Below are experts of layer 2 (counted from 0) of a mixture-of-experts language model. Rows are named router (the router's row for the expert) and show model dimensions 64-127. Each number is 128 + 24 x the weight over its row's rms, rounded and kept within 0 to 255. Numbers have three digits each.
After each expert's rows: a language model's description of what the expert responds to; "comes after" lists some tokens at least twice as common just before its tokens as in all text. This comes from a sample of Wikipedia text that the model never trained on. Tokens count by the router's weight.

# expert 28
router:139140152140129104143086158129147126131127142126110094146125120145103165139076173102141104160179161138099120132108158134134090089125123171102132144144083131120121152148116174118130097097133146
It responds to: Digits and -ly endings. Digits inside years and numbers like 2010, 1908, and adverb suffixes ly, ically, ely as in shortly, poorly.
comes after: "0", "2", "9", "1", "5", "8"

# expert 1
router:146106112145135121105116157141131105154120108153167079108138169179160148116098115129168137131145131168132105140140136166130106112097144147133080132124131154095111192114171133103138119132109118
It responds to: Infobox field labels. Field names and dashes in bulleted infobox lists, such as Coordinates, Died, Kingdom, Preceded; also verb suffixes like -ed, -ated.
comes after: "-", " |\n", "\n", " st", ")\n", "|"

# expert 3
router:144045127107113122122141120111139102148111140139144096160127148151124188144116102103179133100163115144124110115100121145179124108104159200122114153151073141108128134095144148118124116108084105
It responds to: Determiners after prepositions. Articles and possessive determiners starting a noun phrase, mostly after of, in or to, such as the, a, his, its; also the "at" in St-at-en.
comes after: " of", " in", " St", ".", " to", ","

# expert 15
router:131106124116103113162114151142162092142100145147122110189159125140129175103111122136152118099147122144089093116070162129134111122109137151123124117143119169079106126154155107099119128113100149
It responds to: Digits inside numbers. Single digits in the middle or end of years, dates and table figures, such as 19-4-8, 198-0, 2,2-1-5.
comes after: "9", "1", "0", "2", "8", "7"

# expert 33
router:152107112105128125128142146131132123141106152146098088172132114129111151107096129115157075139161154133094103125104182153128136106125146185103113163146116131127117118134175156105151121093073150
It responds to: Dates and years. First digit of years and day numbers in dates, month names, and en dashes in score or year ranges: 2020, 1888, 2016–2017.
comes after: " ", "–", ",", "1", "2", " in"

# expert 5
router:135120169109123090100094135137156127123129120145139152122140148166181146129084126108166084121134156114103139119103143153153095080115161174095164159107112181138120184150127155125103100138092123
It responds to: Foreign letters, digits. Accented or non-Latin byte pieces inside foreign names (Mihălcescu, Chávez, Thai script) and first digits of numbers in tables and dates.
comes after: " ", " |", " Ch", " ch", " of", "ch"

# expert 13
router:143128156073134110134107147120162095087130111129118104104118162149169161127130118107122113121156133162107098145127158168129130103094136131090095136144071165107109151098146169093120115147128133
It responds to: Word-start pieces, taxonomy. Short opening or middle pieces of words, often capital letters or stems, in species and taxonomy articles: m-oth, M-ap, Binomial name.
comes after: " M", ".", " m", "M", " V", " ("

# expert 0
router:115136117117125099152154156110126120151116158142152109154134123118112123112122100093154129128186150149092084165138135157157117114106170142141114131132100176124140133120149129106141123109143122
It responds to: Mid-word vowel fragments. Short word-internal pieces like ig, it, ou, ag after a capital or short prefix, as in H-ig-hest, imm-ig-rant, E-it-ri.
comes after: " H", " E", " f", " G", " h", " F"

# expert 10
router:138115106090114111120130126140131119126115131171145085146140150168139137093133138094146101129124141168132096167106176153150118103131148161114093159118087134095140180129152149138155115129122160
It responds to: Headings, infobox labels. Line-start tokens in section headings and infobox or list fields, such as == markers, History, Population, Record, Scientific classification, and field colons.
comes after: "-", ".\n\n", "\n\n", "\n", "==", "|"

# expert 21
router:134100155111105115128149119113123137130125115148108090130147139132130104117093115107179138106163144121081098096136146156123133113099141135102093166173073146099125165096171176109136085129104162
It responds to: Table cells and numbers. Digits, spaces and column headers in stats tables, such as league tables (Pts, Pld), election results (Votes, %) and race results.
comes after: " ", " |", ";", " sp", ":", " ("

# expert 14
router:129100117131098107158107179119132130130130135135182073126149157130158146104114137126146100158157129130102111137085159147171129101113157144128127131126085115139119131168124133108123087112110134
It responds to: Short function-word pieces. Early pieces of common short words after a space or quote, such as there, do in doesn't, undo, al, sh, plus digits like 1 and 5.
comes after: " ", " d", " D", "-", " \"", " ("

# expert 17
router:122106138117100105138102137124179113118109162149086111134123185149141110131108115126140098146142149104147120123117172164184103120117150171130096122122090143118150156155153179122165105121136138
It responds to: Copula after titles. Sentence verbs right after an article's title or subject (is, was, are, became, named), plus line-start dashes, spaces and heading marks.
comes after: "\n", " |", " |\n", ")\n", ".\n\n", "\n\n"

# expert 22
router:110130175097122133167121127123135087144133141151167133125121114112138171116102154120153098095154144155093143133093132111170123097130138117111086111120084119089168148150186174128134056105102121
It responds to: Relative pronouns, determiners. Function words like that, which, who, this, the, and adjective suffixes -ical and -ial in political, tactical, publications.
comes after: " of", ",", " R", " with", "S", " M"

# expert 29
router:148085167085145127161108156137117141137098175138121133148166137145145161099132156076121119095150150131115128113104128167133099096116162140108101145146087155141134142153136156107159100157100131
It responds to: Coordinating conjunctions. Connectives joining words or clauses, mainly and, plus or, but, than, until, slashes, ampersands and list commas or semicolons.
comes after: ",", " and", "s", ")", " but", " it"

# expert 30
router:165130102104102093175099166128137153138100132161118085117122147138141149094104130125129102155141118151115089162119135125140118119117156124104131111117115139103104125118175122089140104136065158
It responds to: Quantifiers and directions. Words after an article or preposition such as other, most, each, many, north, south, inter, plus word-start pieces like w in interwar.
comes after: " the", " (", " \"", " a", " in", " his"

# expert 36
router:128097140123106115148094140161140097138125154145167083112147131163189148110085150117136101125146128142113115134120197158125120112129137169142134140165085146121131159101174140123153123112104160
It responds to: Opening brackets and spaces. Opening parentheses, quotes, brackets, dollar signs and line breaks beginning asides, as in fan palm (Washingtonia, (6.6 ft).
comes after: " |", " (", "|", "\"", ":", " /"

# expert 27
router:169109147107127110136091148170159089149128134146125078141123110147164169103110119082162117148143141125063097158075131143156135108124121140128121167138108154113147162168158119113149130103104137
It responds to: Punctuation in numbers. Decimal points, dashes, commas and unit symbols within numbers in tables and coordinates, such as 58.44, 53–33, °, km, sq.
comes after: "0", "3", "5", "4", "6", "2"

# expert 35
router:133115154123124119158129138144112112116134128147135119173144157149147152085100108100152115136152183170085100147085198145161130101112177124144161124153119130136143137127126144119114095115089149
It responds to: Foreign-name fragments. Letter pieces with z, k, j inside foreign names and words, such as Naz-z-aro, N-az-i, Nk-ang-ala, Jaz-z.
comes after: " N", " K", " n", "k", " S", " O"

# expert 24
router:161122173106099141170124107109107106170131156154141114134132174156106128105104142107160124148128170125112133169100134136118087105089124152128130136137095139081120137156117119093147131121093137
It responds to: Capitalized name starts. Early pieces of proper names after a capital, like l in Seychelles, Bahlui, Chelus, plus colour words Blue, Green, Black.
comes after: " B", " A", " H", " O", "A", " the"